config.yaml
d_shared_expert: 128
routed_scale: 1.41
router_noise: 0.05
learning_rate: 0.00521
Below are experts of layer 9 (counted from 0) of a mixture-of-experts language model. Rows are named gate (a neuron's input weights, with its number), up (a neuron's input weights, with its number), down (a neuron's output weights, with its number) and show model dimensions 320-383. Each number is 200 + 30 x the weight over its row's rms, rounded and kept within 0 to 999.
Before each expert's rows: "raises" lists some tokens whose logits its average output raises strongly, later layers aside. This comes from a sample of Wikipedia text that the model never trained on.

# expert 60
raises: "nt", "n", "ns", "nd", "nder", "nu"
gate0,256,196,188,194,156,211,258,164,230,198,174,253,129,173,177,212,198,171,198,176,243,201,152,178,212,185,151,220,179,226,244,234,203,202,206,226,176,224,203,198,161,212,200,183,243,147,137,220,201,212,185,143,145,157,159,164,170,167,187,146,172,184,180,232
up0,167,197,177,213,212,205,171,250,199,188,263,156,218,143,161,236,185,207,191,225,176,167,237,179,200,227,203,182,199,244,207,177,190,184,226,163,163,172,203,206,238,219,212,157,210,260,197,186,244,186,175,192,240,213,237,212,231,188,193,245,162,183,224,249
down0,181,212,219,224,237,155,220,193,274,284,225,255,191,283,180,213,217,219,240,163,214,163,240,204,213,200,187,146,222,195,214,156,138,213,231,218,244,209,170,182,236,231,216,225,188,199,187,213,220,184,230,207,207,221,239,216,167,221,203,138,187,255,197,149

# expert 4
raises: " for", " and", " or", " that", ","
gate0,194,243,234,236,238,210,223,188,197,186,203,191,190,178,149,218,218,180,255,201,199,202,198,128,194,219,185,198,192,152,250,130,210,166,184,226,172,177,319,142,186,146,219,251,188,148,199,227,231,231,223,183,175,222,197,194,227,158,208,196,213,230,224,218
up0,191,230,171,251,214,191,196,182,169,166,174,192,229,190,215,183,209,226,177,261,186,230,174,242,206,174,210,182,165,174,197,178,224,218,140,223,226,190,179,228,239,204,172,184,217,171,189,226,173,261,223,181,185,202,241,214,156,180,191,206,252,220,158,213
down0,204,145,215,173,219,195,192,182,159,227,241,208,180,209,216,172,201,177,188,170,236,177,180,161,230,154,212,232,196,190,196,220,207,274,203,232,237,238,131,190,234,205,226,227,186,200,152,169,218,160,180,122,155,160,218,217,171,231,213,198,222,226,219,174

# expert 17
raises: " of", " for", ",", " with", ".", " are"
gate0,149,222,199,232,207,194,170,234,226,226,218,155,201,256,148,193,204,152,244,161,203,214,220,246,226,238,201,263,209,175,197,193,196,223,239,183,162,158,183,206,195,194,186,197,168,214,222,190,201,188,221,230,186,171,117,186,165,188,212,210,189,195,195,185
up0,207,202,180,192,207,185,225,205,202,205,210,178,220,179,218,235,196,259,155,162,190,201,143,151,175,145,209,168,176,198,231,187,176,175,196,201,203,249,196,197,186,220,268,226,176,180,205,158,176,219,187,205,236,238,214,170,182,217,220,237,167,211,172,182
down0,218,202,217,179,163,204,241,138,210,195,156,197,257,218,168,218,218,169,157,102,144,209,165,202,187,191,252,189,172,190,176,233,194,159,156,246,200,191,212,186,212,217,221,188,220,146,197,205,185,255,192,163,210,208,218,193,216,160,224,180,179,192,190,151

# expert 13
raises: " valid", "wide", " record"
gate0,198,218,224,201,91,236,204,228,184,234,204,198,153,176,240,235,239,233,147,169,201,168,218,193,174,181,191,149,239,171,230,212,215,170,222,212,217,180,255,253,252,172,237,225,205,236,220,199,204,225,225,192,199,178,213,234,212,240,223,176,174,234,227,188
up0,207,247,229,247,190,198,160,174,250,174,185,269,235,217,199,166,195,120,181,216,189,213,151,222,190,175,225,155,206,197,223,229,187,171,193,223,246,197,218,218,181,189,226,201,165,187,199,190,241,228,216,191,192,185,160,242,191,213,234,251,221,197,168,152
down0,206,162,206,222,234,237,243,211,271,193,216,212,218,187,194,220,145,192,158,179,178,248,189,198,201,198,269,241,184,204,202,189,225,200,171,206,193,129,171,195,229,179,225,200,218,195,139,177,206,219,166,201,231,200,206,216,177,234,182,204,196,122,205,170

# expert 5
raises: "empt", "il", "ach", "imi", "ils"
gate0,176,218,216,179,183,151,177,230,177,221,232,217,171,240,171,193,208,172,149,212,213,253,79,183,164,207,211,213,209,184,143,186,199,165,220,198,216,182,193,231,237,204,214,238,202,188,224,241,200,196,182,200,201,198,246,178,225,170,198,211,260,166,190,240
up0,236,160,176,180,209,181,208,234,238,216,243,228,240,199,154,183,254,199,186,181,214,180,209,228,234,152,185,204,213,174,252,154,230,216,235,209,184,239,252,203,115,222,206,167,171,185,254,228,227,148,227,202,235,191,175,212,261,218,199,211,203,207,204,200
down0,188,193,175,180,229,177,194,198,173,285,188,205,141,179,226,215,210,193,231,215,162,201,197,222,219,226,232,178,202,199,209,248,226,232,175,181,226,171,211,238,209,188,227,240,256,198,154,192,205,214,195,132,213,203,163,174,178,200,164,115,230,215,182,211

# expert 2
raises: " (", ",", " in", ".", " as", " after"
gate0,199,209,173,201,214,186,181,187,215,228,208,144,202,203,251,159,223,186,178,271,189,213,192,232,204,229,130,166,203,207,206,197,152,147,168,172,201,196,194,199,190,208,152,195,177,220,202,208,223,224,187,264,156,193,232,213,220,166,209,218,188,190,184,117
up0,280,224,233,174,241,248,181,236,230,234,162,198,169,172,162,245,171,195,229,217,176,199,193,213,159,139,150,150,180,230,183,218,186,240,174,203,216,204,219,206,206,144,172,211,198,188,232,185,189,274,218,196,112,190,183,175,222,199,127,163,204,195,245,176
down0,207,152,216,215,166,176,180,208,195,188,141,153,185,201,156,193,203,161,176,212,225,193,221,180,191,224,168,204,193,225,161,175,239,178,214,180,222,218,205,172,168,187,214,212,208,191,203,190,181,222,184,206,238,244,180,166,248,239,196,233,209,159,219,132

# expert 12
raises: " the", " a", " an", " to"
gate0,223,155,190,170,273,201,203,192,239,195,212,206,164,226,201,199,182,206,240,202,191,178,258,198,232,192,201,181,231,192,185,223,213,163,281,212,149,201,238,205,221,204,216,174,210,185,146,234,207,194,192,175,199,246,206,175,244,229,166,237,153,217,171,212
up0,211,192,169,215,260,188,200,200,178,220,211,183,163,238,171,255,229,184,250,166,161,242,238,183,204,219,273,242,224,175,197,203,234,207,231,221,233,175,213,179,214,241,214,200,192,208,157,225,206,156,162,159,198,231,220,146,230,209,134,223,220,161,223,210
down0,224,137,166,247,188,209,189,191,181,176,205,223,273,233,199,225,258,172,140,299,195,132,189,225,160,198,191,219,240,238,203,189,195,236,214,179,158,192,188,218,236,191,156,209,184,229,194,202,195,198,236,162,164,202,169,241,151,200,199,145,156,225,184,163

# expert 47
raises: " the", " a", " this", " its", " their", " both"
gate0,200,235,153,163,184,185,211,177,206,205,195,190,269,189,177,179,240,203,208,293,237,274,197,172,173,186,179,223,218,176,203,169,195,198,239,159,159,170,240,177,143,205,207,245,159,157,212,238,245,198,161,190,192,173,196,147,167,174,219,197,180,245,227,202
up0,202,188,143,152,218,163,181,226,223,169,211,171,204,189,188,224,243,212,261,202,248,181,260,259,173,237,162,206,175,183,250,212,205,195,233,162,170,181,288,157,217,250,189,169,220,172,238,233,179,176,198,188,220,232,218,214,179,174,168,216,181,255,215,181
down0,208,177,227,197,179,189,251,248,203,202,188,211,208,188,185,226,167,164,153,231,206,224,222,233,186,227,174,236,156,201,153,219,203,212,187,196,229,165,136,224,206,248,235,135,221,240,185,200,213,117,228,187,179,200,240,237,164,140,203,248,189,218,257,175

# expert 63
raises: "-", "|", "urg", "be", "De"
gate0,176,177,176,196,181,142,143,185,173,159,224,172,160,175,223,197,174,185,208,159,201,179,193,213,209,173,191,209,151,167,127,245,143,190,195,197,177,167,204,246,212,204,228,232,210,222,156,227,196,170,162,229,198,160,143,199,176,177,203,205,202,279,212,262
up0,183,198,179,206,188,178,184,260,192,177,218,266,210,230,244,201,254,238,201,193,230,175,161,205,204,235,168,230,149,192,204,198,249,225,162,170,213,197,202,245,215,199,173,182,261,222,187,215,237,159,224,215,200,156,163,242,150,180,257,183,211,176,192,167
down0,168,220,220,241,192,176,196,217,207,183,135,203,152,181,220,198,218,122,199,208,143,194,204,213,179,143,213,214,209,205,202,169,203,219,203,180,184,186,165,215,199,173,211,156,210,237,209,256,180,191,199,190,231,207,282,196,220,248,182,237,156,199,255,237

# expert 32
raises: "5", "8", "7", "4", "0", "6"
gate0,200,216,198,225,163,248,216,160,168,223,206,144,233,218,185,143,159,185,285,172,173,201,196,181,196,204,215,191,194,219,223,141,212,198,204,186,169,239,136,220,223,192,251,195,165,234,185,179,217,212,273,206,196,183,188,243,176,155,193,208,156,190,236,216
up0,225,196,213,226,192,211,191,235,240,220,202,249,189,170,205,174,228,223,222,229,212,161,147,231,165,222,214,212,202,162,180,160,233,227,222,222,195,229,181,223,202,148,245,166,163,188,188,203,226,200,175,213,189,192,202,227,164,212,241,289,181,190,184,214
down0,166,208,239,251,205,221,198,183,225,206,214,186,169,179,228,262,167,184,182,182,159,197,191,240,220,244,159,175,258,224,217,156,199,180,129,233,168,225,246,172,236,206,199,179,126,196,231,220,202,194,139,264,196,217,180,232,153,142,183,236,240,193,168,188

# expert 51
raises: "F", "J", "N", "B", "She", "R"
gate0,211,202,183,202,217,204,180,146,178,207,206,217,237,157,208,255,145,198,162,182,223,241,229,188,223,259,182,133,163,176,178,192,190,161,156,194,210,202,212,167,192,166,196,205,244,193,147,225,211,196,174,226,120,153,157,205,197,218,232,214,175,258,152,226
up0,273,241,152,207,202,162,183,215,193,187,189,141,258,249,236,184,206,129,224,208,203,219,198,237,228,241,202,193,173,236,192,206,184,197,188,203,206,211,202,231,230,196,169,228,153,167,177,166,198,226,213,206,155,187,208,218,209,172,258,219,212,217,151,182
down0,221,170,190,157,237,191,144,218,164,239,194,144,273,203,180,208,183,168,216,201,177,196,242,186,151,251,166,192,240,168,201,146,231,220,183,229,203,209,210,204,243,217,207,202,204,156,173,238,248,229,239,203,160,216,187,184,219,203,163,209,174,237,208,264

# expert 50
raises: "gg", "spe", "ctor", "lu", "pp", "ste"
gate0,201,147,212,169,150,236,200,178,164,207,236,237,222,190,153,164,228,147,204,161,183,147,267,249,230,218,220,186,191,194,224,222,214,200,239,214,231,141,200,182,209,229,214,206,211,183,191,226,259,139,209,250,186,194,194,176,241,228,192,130,201,199,177,159
up0,189,161,165,192,225,251,239,198,198,210,159,173,312,179,204,187,188,249,140,164,192,229,238,164,207,149,205,178,252,171,184,178,181,195,191,157,274,175,196,242,167,234,189,185,186,172,189,238,209,198,220,156,201,173,167,283,248,219,211,187,224,224,163,192
down0,174,205,205,202,239,131,172,210,210,171,240,194,221,205,202,190,141,220,200,209,211,204,203,226,201,228,147,170,178,208,259,250,191,180,173,191,236,223,160,207,225,145,220,260,235,183,148,215,189,253,177,202,233,235,203,243,179,182,222,193,188,185,204,151

# expert 41
raises: " received", " played", " made", " served", " used", " lost"
gate0,238,217,194,234,190,189,192,102,197,170,233,176,140,184,206,205,199,178,240,249,186,183,252,178,218,240,259,200,203,227,249,161,247,229,162,245,254,203,199,215,194,160,177,210,164,157,148,217,161,133,208,219,188,296,151,251,144,243,170,166,243,174,201,200
up0,199,167,180,236,244,176,183,223,243,170,227,215,149,205,228,203,184,213,217,203,208,201,182,191,148,232,215,239,151,218,208,180,232,192,220,212,243,173,196,210,163,226,180,198,164,161,171,222,185,215,159,207,227,240,216,195,210,219,215,184,172,153,202,180
down0,242,186,252,188,184,209,225,169,139,171,239,253,201,175,236,239,225,179,190,235,218,175,231,245,232,153,142,174,231,180,215,174,186,207,201,211,182,149,190,202,206,254,163,237,188,275,207,200,204,232,165,214,227,207,166,196,169,200,246,162,182,174,181,182

# expert 9
raises: "st", " board", "set", "go", "board", "line"
gate0,223,200,217,159,174,199,215,234,202,216,156,150,199,177,177,250,146,197,191,251,231,171,235,206,178,211,167,189,243,246,176,250,243,192,204,133,177,235,198,189,244,239,235,169,202,206,203,156,198,127,131,225,201,229,220,202,229,162,194,189,246,191,156,202
up0,209,195,203,212,132,151,178,221,212,250,207,178,271,169,235,185,169,115,203,195,211,217,149,166,206,197,225,152,222,234,189,205,236,170,198,196,175,185,190,184,182,146,207,164,227,162,218,215,177,171,177,220,179,204,216,180,189,258,203,237,196,198,184,213
down0,200,165,169,225,226,175,196,184,134,212,149,151,193,224,189,251,237,210,157,162,213,234,185,201,168,162,189,222,241,194,245,216,190,228,183,179,221,208,219,182,178,238,248,210,208,209,236,249,256,192,206,185,166,178,213,178,221,241,193,202,214,221,218,160

# expert 19
raises: "-", "worth", "que", "yle", "med", "pop"
gate0,209,209,227,233,160,231,190,218,172,222,209,215,230,149,241,184,183,178,219,208,241,161,164,176,168,183,183,182,118,170,160,195,222,231,205,226,160,222,208,166,164,246,232,184,189,143,231,189,198,191,218,273,228,159,205,216,178,258,214,200,201,168,205,207
up0,226,206,243,177,203,188,226,205,202,226,258,234,157,166,185,205,239,137,145,179,200,229,196,145,238,256,213,180,244,191,296,251,162,192,157,175,192,195,211,225,221,151,186,175,235,205,205,178,192,204,178,155,200,198,157,209,177,163,130,224,187,206,162,233
down0,261,210,238,198,232,216,150,219,218,242,133,197,254,171,183,195,201,189,170,151,205,221,174,156,196,218,228,168,212,137,165,211,168,192,169,177,214,228,228,186,180,141,207,165,203,232,227,172,150,229,188,167,159,224,158,117,205,187,171,214,185,218,214,245

# expert 16
raises: "ion", "ional", "ive", "ory", "ors", "or"
gate0,220,209,201,230,207,185,269,172,176,193,274,167,185,190,190,178,261,185,206,231,236,154,198,197,174,180,199,207,189,163,228,253,184,213,214,217,206,188,224,132,216,194,233,194,220,186,194,214,179,212,194,198,146,196,167,262,234,166,143,233,234,199,171,145
up0,180,156,239,198,169,205,143,174,170,198,203,198,205,130,203,205,170,221,202,166,197,224,274,185,192,223,196,222,132,208,144,181,164,251,205,239,219,220,228,236,195,184,233,215,253,196,233,177,137,234,203,196,198,215,181,162,179,159,195,174,200,179,201,238
down0,210,175,227,238,164,184,184,157,219,176,234,196,178,239,232,204,224,205,116,199,207,196,178,150,197,253,189,216,181,194,204,265,250,169,224,156,168,209,203,213,198,188,157,196,236,210,231,176,210,216,142,173,201,230,215,223,212,190,165,167,217,176,227,170

# expert 14
raises: " and", " of", " &", " in", " No", " |"
gate0,220,205,214,242,207,150,189,188,218,207,210,279,213,210,127,184,245,158,223,188,222,186,174,203,212,172,193,211,244,224,221,228,179,152,229,190,177,224,138,176,207,211,260,232,229,226,188,207,227,219,217,239,214,172,206,220,143,221,185,214,223,193,204,214
up0,156,167,197,190,137,225,228,201,209,170,211,200,152,231,174,183,293,241,257,204,264,245,175,205,192,207,181,183,247,137,186,199,179,178,164,125,196,216,175,149,193,196,170,220,220,154,192,232,123,176,285,233,214,213,183,198,203,225,185,142,216,175,262,196
down0,228,221,204,247,168,179,164,196,204,178,182,220,174,179,153,229,189,198,206,225,181,143,145,226,186,191,179,159,230,180,182,184,187,170,180,213,196,238,160,185,210,163,222,191,185,170,201,163,201,188,200,226,214,257,211,230,184,205,189,259,270,174,178,236

# expert 42
raises: " in", " on", " at", " between", " near", " About"
gate0,215,217,218,237,212,137,198,206,167,211,183,107,183,238,177,253,179,193,245,231,199,111,199,160,223,157,203,183,144,199,222,176,239,211,204,191,201,201,210,192,195,168,193,227,191,198,193,188,250,214,178,212,176,175,218,156,198,161,206,199,184,177,192,231
up0,199,143,131,180,223,232,140,209,195,229,181,184,216,233,238,191,215,251,180,242,219,215,179,220,183,214,198,152,218,196,210,212,187,204,161,192,230,169,191,195,215,222,159,253,212,176,189,182,182,266,241,179,208,181,205,241,156,198,190,174,266,175,220,190
down0,266,182,211,201,255,191,191,186,236,210,140,229,192,137,198,222,191,193,199,224,154,128,235,196,210,257,207,128,229,183,196,206,201,228,193,205,227,193,173,246,202,210,132,170,225,226,237,243,241,178,255,189,170,163,208,167,126,156,234,231,163,195,234,144

# expert 58
raises: "ed", "ing", "fully", "ies", "acy"
gate0,247,187,206,237,193,208,215,190,221,178,206,231,215,171,184,270,190,234,184,227,196,139,206,217,208,232,245,175,232,201,240,211,213,186,124,171,222,188,166,252,179,208,207,159,209,196,151,205,177,224,177,200,198,177,244,204,177,253,209,207,187,262,193,196
up0,181,192,214,134,231,181,199,220,188,202,200,236,171,231,203,245,195,208,201,167,284,205,182,175,225,209,165,215,187,232,148,212,233,194,247,217,206,145,199,185,231,181,181,229,208,190,211,181,235,179,231,201,215,201,167,227,206,237,187,167,220,119,258,137
down0,195,172,233,214,166,198,157,218,161,182,234,172,195,164,181,165,211,183,191,227,160,207,170,192,185,177,178,225,203,172,192,242,218,240,151,198,183,175,204,222,163,234,217,191,182,222,205,198,224,174,261,213,189,227,126,210,230,185,209,202,232,212,204,175

# expert 11
raises: "\n\n", " However", " In", " On", " He", " According"
gate0,209,230,236,222,190,185,228,184,193,199,209,245,205,244,179,147,231,160,247,217,179,225,173,226,205,165,149,210,205,155,178,271,161,251,247,163,191,196,162,239,237,203,212,181,259,192,172,202,208,159,160,180,231,230,217,228,198,199,161,149,220,204,168,127
up0,183,249,239,217,208,168,207,167,166,160,178,185,178,188,184,201,209,218,243,239,187,227,219,213,228,243,188,147,188,209,261,165,173,233,193,214,229,186,188,219,211,222,204,256,144,189,199,214,249,205,198,175,232,205,224,188,222,243,205,217,213,259,231,217
down0,195,199,175,170,192,252,222,220,205,245,160,193,186,239,189,220,187,233,240,233,198,195,239,184,199,188,188,269,170,233,198,205,252,219,179,223,130,161,146,193,161,175,225,159,144,199,210,196,203,205,154,176,191,186,176,171,183,178,195,230,200,141,174,152

# expert 44
raises: "in", "tar", "set", "if", "ial", "iot"
gate0,185,228,156,163,178,237,218,190,249,193,208,132,247,205,156,253,186,180,147,236,205,203,219,171,209,176,190,168,199,186,179,160,239,175,151,216,192,217,184,228,199,201,183,203,197,199,171,154,218,191,199,155,211,191,254,191,199,208,198,178,214,181,193,182
up0,261,285,206,147,213,175,232,224,162,224,172,206,211,256,188,225,178,191,189,226,193,200,222,209,186,241,204,170,181,224,194,227,209,199,210,156,261,223,230,164,182,212,193,220,210,196,184,193,191,194,119,128,171,200,186,193,188,213,178,176,189,136,199,164
down0,223,191,181,174,226,177,195,205,250,227,181,225,219,216,261,199,199,163,196,164,212,202,217,235,214,218,186,174,217,214,176,202,154,193,180,241,208,240,203,173,171,234,174,278,193,172,246,220,217,189,180,303,190,238,163,159,176,205,182,151,209,147,194,202

# expert 6
raises: "The", "In", "=", "Res", "Ch", "Up"
gate0,216,187,255,147,243,225,212,172,195,229,200,230,268,234,172,214,179,189,221,180,184,125,198,151,192,213,220,219,140,204,208,217,203,180,220,207,164,225,226,207,186,193,229,164,230,237,269,206,245,201,226,201,209,228,183,211,242,199,195,247,177,169,200,205
up0,215,207,192,234,204,200,210,228,221,184,204,190,208,184,221,185,161,259,241,203,238,283,135,160,202,202,176,122,227,218,211,194,211,202,223,219,227,193,200,180,202,243,152,142,246,211,193,206,208,194,246,200,201,176,241,209,196,203,138,239,245,176,231,203
down0,169,184,225,185,224,193,159,202,212,181,183,193,215,155,203,201,176,139,207,201,169,224,179,185,173,223,211,166,210,167,209,207,174,197,205,205,252,214,168,211,148,189,184,196,184,163,215,190,228,240,228,208,179,191,182,256,221,220,200,201,234,213,166,228

# expert 10
raises: "pp", "ed", "igh", "ube", "ody", "irl"
gate0,180,221,151,201,200,204,200,192,199,204,227,207,182,200,200,187,234,212,194,202,133,241,210,181,192,185,202,203,241,195,138,137,191,172,214,230,197,192,206,164,202,193,194,187,189,211,209,218,247,115,207,224,176,179,224,226,203,253,225,175,202,173,178,172
up0,169,194,207,159,209,248,210,229,204,259,171,199,149,107,191,197,217,179,139,198,194,219,221,247,183,146,207,231,186,230,210,171,231,207,191,224,137,187,229,233,218,228,177,214,166,253,210,223,207,214,190,206,201,164,160,143,196,215,263,191,259,156,167,169
down0,203,207,208,147,186,245,212,187,197,211,238,244,161,125,177,222,218,168,151,231,165,259,236,202,193,194,221,186,230,219,220,109,250,235,227,192,152,185,203,188,190,198,239,146,186,188,197,180,204,205,214,197,241,187,171,161,189,232,217,172,216,196,237,195

# expert 48
raises: " others", " is", " other", " was"
gate0,215,228,233,173,192,194,218,212,195,255,217,248,210,186,131,164,198,153,191,149,200,198,179,254,215,191,216,201,175,160,170,216,213,266,221,207,215,158,206,191,173,149,216,268,229,180,192,157,188,203,248,170,164,214,187,225,225,216,225,128,156,186,222,254
up0,210,260,235,235,188,201,215,196,234,214,228,254,231,196,143,196,183,131,209,248,210,205,250,265,235,214,216,142,204,200,146,217,235,235,214,212,174,175,213,182,111,126,186,281,186,169,189,190,186,223,221,227,205,215,185,206,199,242,228,182,190,190,231,224
down0,182,225,217,188,237,178,184,177,203,193,198,201,164,217,176,224,164,159,203,154,177,184,238,253,207,225,215,191,252,190,210,186,207,165,198,178,188,203,171,229,163,148,232,165,170,175,197,228,214,226,209,212,136,219,178,177,176,175,237,201,227,205,226,291

# expert 24
raises: " it", " the", " they", " he", " all", " a"
gate0,190,204,217,251,200,221,163,150,155,180,205,189,188,208,180,169,141,177,208,186,234,179,214,281,129,134,187,228,220,188,216,202,219,198,223,196,164,218,158,240,243,189,167,170,276,221,260,184,172,185,206,210,207,221,158,205,237,224,177,210,178,201,196,160
up0,157,219,189,211,233,181,208,175,193,239,218,218,198,179,184,216,185,208,194,234,176,230,190,201,181,239,261,198,197,256,140,155,180,192,227,143,161,265,184,207,253,131,171,231,179,239,206,201,185,214,244,173,178,243,174,174,170,206,216,188,174,196,204,229
down0,243,198,151,198,230,200,214,238,192,173,157,158,189,227,214,191,214,177,206,197,203,192,204,196,176,229,133,129,193,144,195,189,223,174,236,231,190,159,206,227,194,209,203,167,211,197,215,230,180,195,235,181,222,187,240,157,171,198,195,182,242,205,237,244